config.yaml
n_layer: 11
d_model: 512
n_experts: 16
experts_per_token: 1
d_expert: 192
d_shared_expert: 384
activation: "swiglu"
moe_layers: [1, 2, 3, 4, 5, 6, 7, 8, 9, 10]
router_score: "softmax"
normalize_top_k: false
routed_scale: 4.0
balance_loss: 0.000982
balance_bias: true
init_std_router: 0.00755
lr_router: 0.000616
vocab_size: 32000
norm: "layernorm"
norm_eps: 1e-07
tie_embeddings: true
optimizer: "adam_atan2"
lr: 0.00058
beta1: 0.95
beta2: 0.99
batch_tokens: [32768, 65536, 131072]
seq_len: 1024
train_tokens: 538100000
steps: 8035
dataset: "wikipedia_en"
Below are experts of layer 4 (counted from 0) of a mixture-of-experts language model. Rows are named router (the router's row for the expert), gate (a neuron's input weights, with its number), up (a neuron's input weights, with its number) and show model dimensions 256-383. Each number is 128 + 32 x the weight over its row's rms, rounded and kept within 0 to 255. Numbers have three digits each.
After each expert's rows: a language model's description of what the expert responds to. This comes from a sample of Wikipedia text that the model never trained on.

# expert 4
router:155154156155080122167120165112107088174112114150111142139123131160145142096088137176112107115150118180120058178154045078175082157120099135169152097100101143155092140167100095094178153125135118134165132053066177110092164157145154056143106123152136066157043103088065128055136158117096151121130057101109114201163111149127080153121146114076124144095117160162090141170129055097125097152198
gate0:078151117142106176128130154084126097146113147171117143177132120142129118111105180093135109157138138108141163098098170145102110129130150144110105076095110073112092044141132082101128144066142195105129121106158149089140104128108143132146110126159150066098134100126094068054157142146164093120057097154101018186147176120160129135156141135161104160150195140151163115119107120170163141123087
up0:133113115140077127135082107158071118112142119126150129155083118120164060091107066103119112141121128131147110179115132091121085123122145109080115148134097127110072144135132117107146106144137118194211085115078165104099154109167174065175159086152141141156107148191119142150200065086074158167136196145120110124103112113120139112109185121132114127115134129093102118119037101114157155150111
gate1:123157166144068074137127171142144075152091095094157186110149113087124147075131132140141137095169116175137105042172104108118149119130060100097211158143128088143110124158097135080122075094102108160166131147129154142146060112135102121131137130124101222167151066192185098154132155137109198102127199089118152114108155138135124084106100129099151088133128098114141157187150158099132137111119
up1:155180126153119156137131125155092077124178163120131137113169136160107167117118149106045096076147129126102055092145118125128154076111129152096161091077153145141123160127121127086104131157107114126114134128127061159178151123110128120100116147139105143170107094210125107159080112138108151120111087135139126157096113106158090149077114171119119083160141124131030118085161124166175118100126
Description: Military and political words. Content words on military, aviation and politics, such as aircraft, military, political, pilot, Abdul; also Cyrillic and accented letter bytes.

# expert 11
router:099130127055147154162074146152086148108144106067064178107142118153152171089134073100132152138149147161099168105159101090122115135148149183167104139062121131104054113145120109139128138139087111103119092086101108084111148089132138102113148095141117131170119124063137134145113090063148165178153166147134113146130128146052123112125087141130105115090122069172178129157160110096140155122043
gate11:109149152039114145129131122203144120105084143127072141177144101177145141137154105133165142138135120112136149189096097168119103138133159149140065122103170105037177123101173114096148106107149182179145106154116091122111137157142196143146069104060140150181111141107144157116098125132132173079152125142166166140134100150106172116115114142134126117075102109078143097158106113144172076131071
up11:135149090179121110195147108108131117145120099102099113107116132095105119145130095125123133166126145154102087090111142140089165169132147201125106122145142138146130095255147124141059148085111136121112083112103121186128176114162157122086088097156148110135162071161116164148071114098150092132115112152128136102154130170143135115101088130202146164164144173094122116141110134122107133146142
gate12:095123121081182070141101159117159147112067133141073147112131098144114172072081142105157201081122121146131164167093116159162126209182111106136069055114113108122134146152109086148153104184155089129136161093166120109176150117147118144125188103095154146139116182139126124151146095117131143071085084080180053110089101197160130057122150132099066146165130085123120144187162184155069077141073
up12:165097137118155135109200085113137122174204142114118146137184190107068145136063144145182106099152204112125169076164104192129158107128113100084197120070096152078186134072101125139118123106153154108142128104164085157102142119103129119130160073116120010187160081089146089077077146147102141061142155125148144156162124081118113086105120145127082136174145152126112163071123112113157092071102
Description: Infobox fields and line breaks. Line breaks, colons and field labels in infobox-style lists, e.g. ZIP code, Population, Branch, and taxonomy words like Clade.

# expert 2
router:130111132148090104102115106144115106087107156141096131114100139136117168095142104102109146062116111177149152169070152200105070102100109136116158135141108167089094143124101132130179143120122118124141130107168149145101111082169088134165172107129198154105087103128106092144176117139138083105099109160125136125145097138110134061098120083043128101145114157125113097098095095184111193089112
gate0:106127148075165144148122185132166101100131111160101040121113100139157138155132139153086145166147129065092118183123144070170127133092125186133126108147100161144152112186134193057069165119176064071156116127116142095107173106169129170115158136109094087132066132134121127167150146152105183128113141124150113157137139128087181107028146104103133088130168136109113113125177103121170132198125
up0:139084120129102074159095086157145128172142089110117151128222181176135151146129178125209161139108157138121122139108100130129151156183126193153128225124154120136134104138116169168141086131105156133137156135138181117191081129125137105081117104176095173153215048122130110097091027136127083155178146058148088156095161113155095143153110117196080184157141147125136174106117066169082133123153
gate1:105107121140090125092071147177119160105154215107146100162148137092135044113163101190168137135103111122137091153053132107151136131163135172129151120153129171108115085129114152110139110111052093102080139212121154146147104126227126083100157093080154109170128118191139073134104146131140129148114138102169167096159125150137086132067140056107090124152096086065130109081095110146172125107112
up1:136150142133193138100174077132112110157135096104087029121101125193111110137141102068133109061108193083164110088111168100111113131114124135163113177126132151113129116112138122151164123134151135129188077117130071121064162107107080178156179054178099115080148113121120189156131163134138126129076106147083111134151084121165156130174117181155084181212164124133161142164119142124131132120130
Description: Mid-word fragments and line breaks. Inner or final pieces of long or foreign words, mostly names and places, plus line breaks ending table rows, such as Theres-ien, Fras-er, Earl-iest.

# expert 10
router:164149168085161138170149108108143136169130133161165114145127087073171080186094152139144170070093129153124153160165085122110151076199171122145094131157134133159109130081116164141141127123146079155088124136162085119161122196116149107127115127097161171103159097173113125124121124131146094122074112094137141149118108112201101172141112150201110196088153214080102159153119161098083119159188
gate0:124092168127086098113104191154107130170112136086142110165118116098135162131081193110144158079098055127100114143112072153088209121118152125112173148121118076095119097082169122092109166103141122131131138121127122077131171099075145124146068066107148105124114123150117119088141144143116092117151124107076061149150116128130139161100115169129185150158101144157082116118101151048125160112176
up0:146126094164125164111083040128209086128122138191070084176137150193107092110177106136144126155223127131145114147125109082094092137105122198110088154069118108126086091133077081172161099159131136123108154169092125138175148119102114127173107141214144142165131133104059107167134098118144157137109063054178144144085162146159109122189138124108116162105125130072106117110155116155139146108101
gate1:136118168085112085151131223069095172082088184123155132133124133075148089118063142110131135151167057171130115118171119133167134174103155122136155082140082090076099066116140113100154124116111144202093158112116163139084161072206160125115161193101111083154100094144089134105130162182165179096152151058123104116156115119143106116117146110144145125112175140146112105185082116165110138151129
up1:101143123123113120127061094129083127122116177166175137074085172136112066117173138124141121112130156119125102097145135120117151117106116092064140138136124125163137136147109111088145151154130081160131108094120107169100126153131112088084131134136105141125105151094131143151077104092085115217135116130132176129080142120153139086158133111175160131144127159119126162119182138145144157111142
Description: Place-name completions. Second parts of place names and completed words, mostly after a first word, such as York, Angeles, Carolina, States; also percentages and table pipes.

# expert 5
router:165097111171136131144173137133170088149134146158132120178136130132094117126117148073181080144140115153176163096133163130120115128169172120132119139105087059101182113072213111150050102085174110176121181154156139132099099109110134140110125108110088184081183167134142166152122125140104159106133163150114163172153153105185140127143152152189079188101110170151124131171143130179140176184126
gate0:173150178137058109142159136118163169135123154137130118074063181141120071173120135166161147131192092150115203065045113222083108135088115047105144137084161100115139134126104137145099123184097138138137181154098162111113114178117111143144136127101157139136141182119076131112106125133150154176120162191161141074148154125162133075094151145149099155158094173123117094192131167202172114103108
up0:087113127139063142085131176162146108159148137154127141180121128110073074120112174084133152131170113112170159097101157130137116083134151114122089144160118095102092153120245110164120199100157125158111180113168072169132150107147074100152064155111106111140090114116142075167115133123145116132097165146114151124124167155122107085097175120165077164133150223136138173170148122153097093097101
gate1:101131087100097154193115091138089121093149116171097131091155106159135123103107140162130128162130123145140156101157160187107113196130149143085142062131120146119123058121148087125119158155152121117163137129120124087115090151144150121182180122061141130149130126149134106117112121135130141095131086186135103107166129139130134113111113154103107068147097139103108130209122116163178138130094
up1:128101117124096112115149173106133166155147134146156165166118179109095173079142209121094111213214099150104144167136132091106095112111108030115152098102134096109171210133073143149136155086146120100110138121058069147146176131087071080162077132114130103102079140105089106055130105125118155172105169146118137156146124161119089107098164162095120145105133185157156121157191112200119133101122
Description: Month names in dates. Month names inside full dates, especially birth and death dates in biographies, e.g. 26 December 1848, 22 March 1421.

# expert 0
router:167143143144168134118098154113203153208077149167163110118116123126144095166150148152185120145141115081126125163109037092111207122111146096135125126111145158176202154167152120154132107140071092133130105143168148094152175110120169156132136121084125137120184129101093142197117152148116151124147166115100127089092169094141134090148140136158162149140065096143119092103137129143153147086083
gate0:141121141190039137134134140171142113117122069121174109082092092136162135171156140133114114132098165091059167105156111110108129145153137087120186174120172198098160144134119103136176141151167094176056140092187135120167130153101116082135103180190161093149056077138123164109092070127195177160140149109112085158104114128118102142157156131133145168089150112143126104114170129145095134139102
up0:143116095150055146151154124132154136155121126119151152079124131097149142144128078166077096136093127175094138099149089140123111152173125102093158114192122126109156127116168186185122178152150133113128085135098115125118147150144157110137124115128161105127121075132137156103081131096090173167108107138135123123085097166132109094104163171151056142137119119154149107136165109146127159141126
gate1:160126060113123130136113077207150156133146118147089168149090099146132124120149110127154068138176128099090104105094110151061102135102118135133104058132084171138111111143122160161127110176081154158182142135140128151078098108152139133121152085168171109135111075122175141118079126155085211039084100131144184120104138182212079129147165093146149116195089117191121132133108140144159096074114
up1:136171212090151180102059130143105152075138160110117136092159130089081125158112138127087136188082096100145137102103158152127131174109123147092077152075177114142117141136182155161179146115150118142098058066126148107153141132113199142162090123125145141139066111118109134144100124119165130146164129170129116129123069131064147146127131131082098156145116147161100125100130106097147197067081
Description: Capitalized name initials. Single capital letters or short capital pieces starting names, initials and acronyms, such as Mc'E'uen, Robert E., FDIC.

# expert 15
router:118162043124039133136126189085137135087140191093125122100173198107132154097115132080127129143158079137132126077113171114159132141098101107100128106168110102120086075080154153075173134129205138185161154162139117161122135097154115090116135132145097105148111149076115093103126143138100163153077092119107136131147188083128110099141109118148172061149118162193167148165118157189168135085108
gate0:129169133159101089170160122122115117193157169126137082137161180224120148135142123160091126131107160065127092128156073069155128089161136100092147148102136158170160115126085158168120215064046205111117074134153172081127142105116084070181129192163130071157179195144174108171118145081159143195111137167103096153118138159150111144125100107149111127087174114124085108131154193149122141089140
up0:148110160162138086070095167108154045125167131163164137149100094132101070158073176127113155127145086123196120119113146151153077118169125127116123118108156083110108248110141141129141143181074106106134108132117105122095127142103117149189141108134116187114140184114101157149131119104086136153114128126105053129138142125140110156132160090195101095146105189153125083149124165133158125145211
gate1:139192099096085097126144131109099180129032142105133144173120194121148114146139119093137186148138122111107131188144084114141134145103162215127160088106070125113130165124098132073235101103128164115160126169142135119090138105119127115138028112194105099131164122143143112120119134138134138149086162125095116107159123133119167082148105146175148096122126040108147072118152118152162084099128
up1:119061121099155157128137117112161129113121066117108137140100091081166168146105177141182121139084150110111088120200124136141092118144156080135079133151121104121125116098187202134080125180103159175144084094104128113190100108117168153124205220132149118070078211110137128104089140155080202112173124100137117155152073104100140137140108169171166135134119127154171177134123196071054124131082
Description: Nouns after determiners. Nouns and names right after the, of or a in expository prose, e.g. ruler, sequence, form, God, Justinian, Seti.

# expert 14
router:165169138113184109185128097152139083111128137163119136105099124118095157105116162122150098147104113100095161143158145134082165109110144170137111100137116129078118107177192149135121166133126137097146088136086228122131100138166153112161117142099144138104107135138104135177170124069127131117179128068161154112116070097147182134086131167116092136171123164113118114081076064106168100151111
gate11:073087158143149118119115141054174129160069121097137154133161073135185139098118095145137187114115159152073072112117071144134098113098167134128111130143090163106151115088178155115050178139136140118093081121135166071192091102176184140127149183158174087135188122179137140148114088110164093077141105135124130107139134110088158175155156138109141163150118103078112121102090143070141104147084
up11:106133137190118108176165193155085108138140111105106115125108093106120125106086116144135108137136154123105125159093124137061115117172191144155169131118153098069143137093167154116120160108121141096166115151145126117153136113104176118152121111137098138136105177161180149093143106106182111097140119162115131172116154155123173106138089144106091189106143148077100133174140128096132176053097
gate12:165159063143045104161124075177138185125146168119113110132182092119127164155094116171109136100143180107082090141154086185120094116134090103169146089107187122178120072099151144073119180150103132146122182073140063102183216201104081128103164170115126067122157120164143130125066185110126115206127132094129145121156109075131095181078102128059093113119129145103102133158143080145074108156158
up12:093112153116128141161166139120166116103185104092118152134115143083118187126113049141034155126185113201130162078095152126123140129137159080212145117124115105197088135161090081148107132102146154135117165044126187124058164159102066129153160145131083117074164089131143109148130147117124116167141116170064106077132142111089103109202078119121083186097141138167136121182111150146124155147139
Description: Numbers in motorsport tables. Digits inside numbers in sports and racing result tables, such as $19,335 and 10,324,995; also clause-starting words like although and which.

# expert 12
router:135149123153180106108132082158125122106096067089113152145094126170173132174142130117134123174137106104131203106182152108108150126184096093085112165127140132116090154140103119190149116140128123129142151214144112177144115153136152122135071080147147155109132168165165141141138091146153141132161169111111102148107093111181152118191152186177140199136112079080128150123117177069195111127078
gate0:093114112153080159127132097121189141123130133112116094138099160185041113074118168138207154128124060146112169157083177101181100206187186115134203152173089157100123130151155056146128132098087140106176182132168162152093150102117158097097098080144102049162149175108158150116154086136150065108159102118139120132107171119137086025116118135106117101126104115140094133130089093147148149139084
up0:097123131181122112079085164112119094135053124123142188132083057116119151072107130122111113156128147095165161116187098120094114101165139104171128123105148132128129122108175089158176135116191108118113095137125169086139135109172052123172123100092190111126115172129141078106126067137129142115157176151104121121124125138114140125124137161128127139096142120095093191147122151124132140175126
gate1:109130095141127160120151107139193079170121150084109134127096059154100169157160061161079107131135205118089098113161171142070073117139131092142120146055103089169121128147100132167130127095072113160116192159172103136091130165146118142122090123142124172105119111171138107117155187094159144086136104150107169103131157140138125031110070173101164108185120165150162098119108113110122091142143
up1:172172077142151092118183099148156111102121144055121081073116158166094105136164129146126135165159143066129134145121081093129077096135125137097118164179125173076124136119120096181133078098110092083121131118104141166105073053139142153143167136117137117092133176134115125124111075185073115154169159142151138119154175126150093080121114141121080194208184114110066151112174149131159102112113
Description: South Asian name pieces. Syllables of South Asian and other non-English names and titles, plus club and place suffixes, such as Singh, Khan, -giri, Town.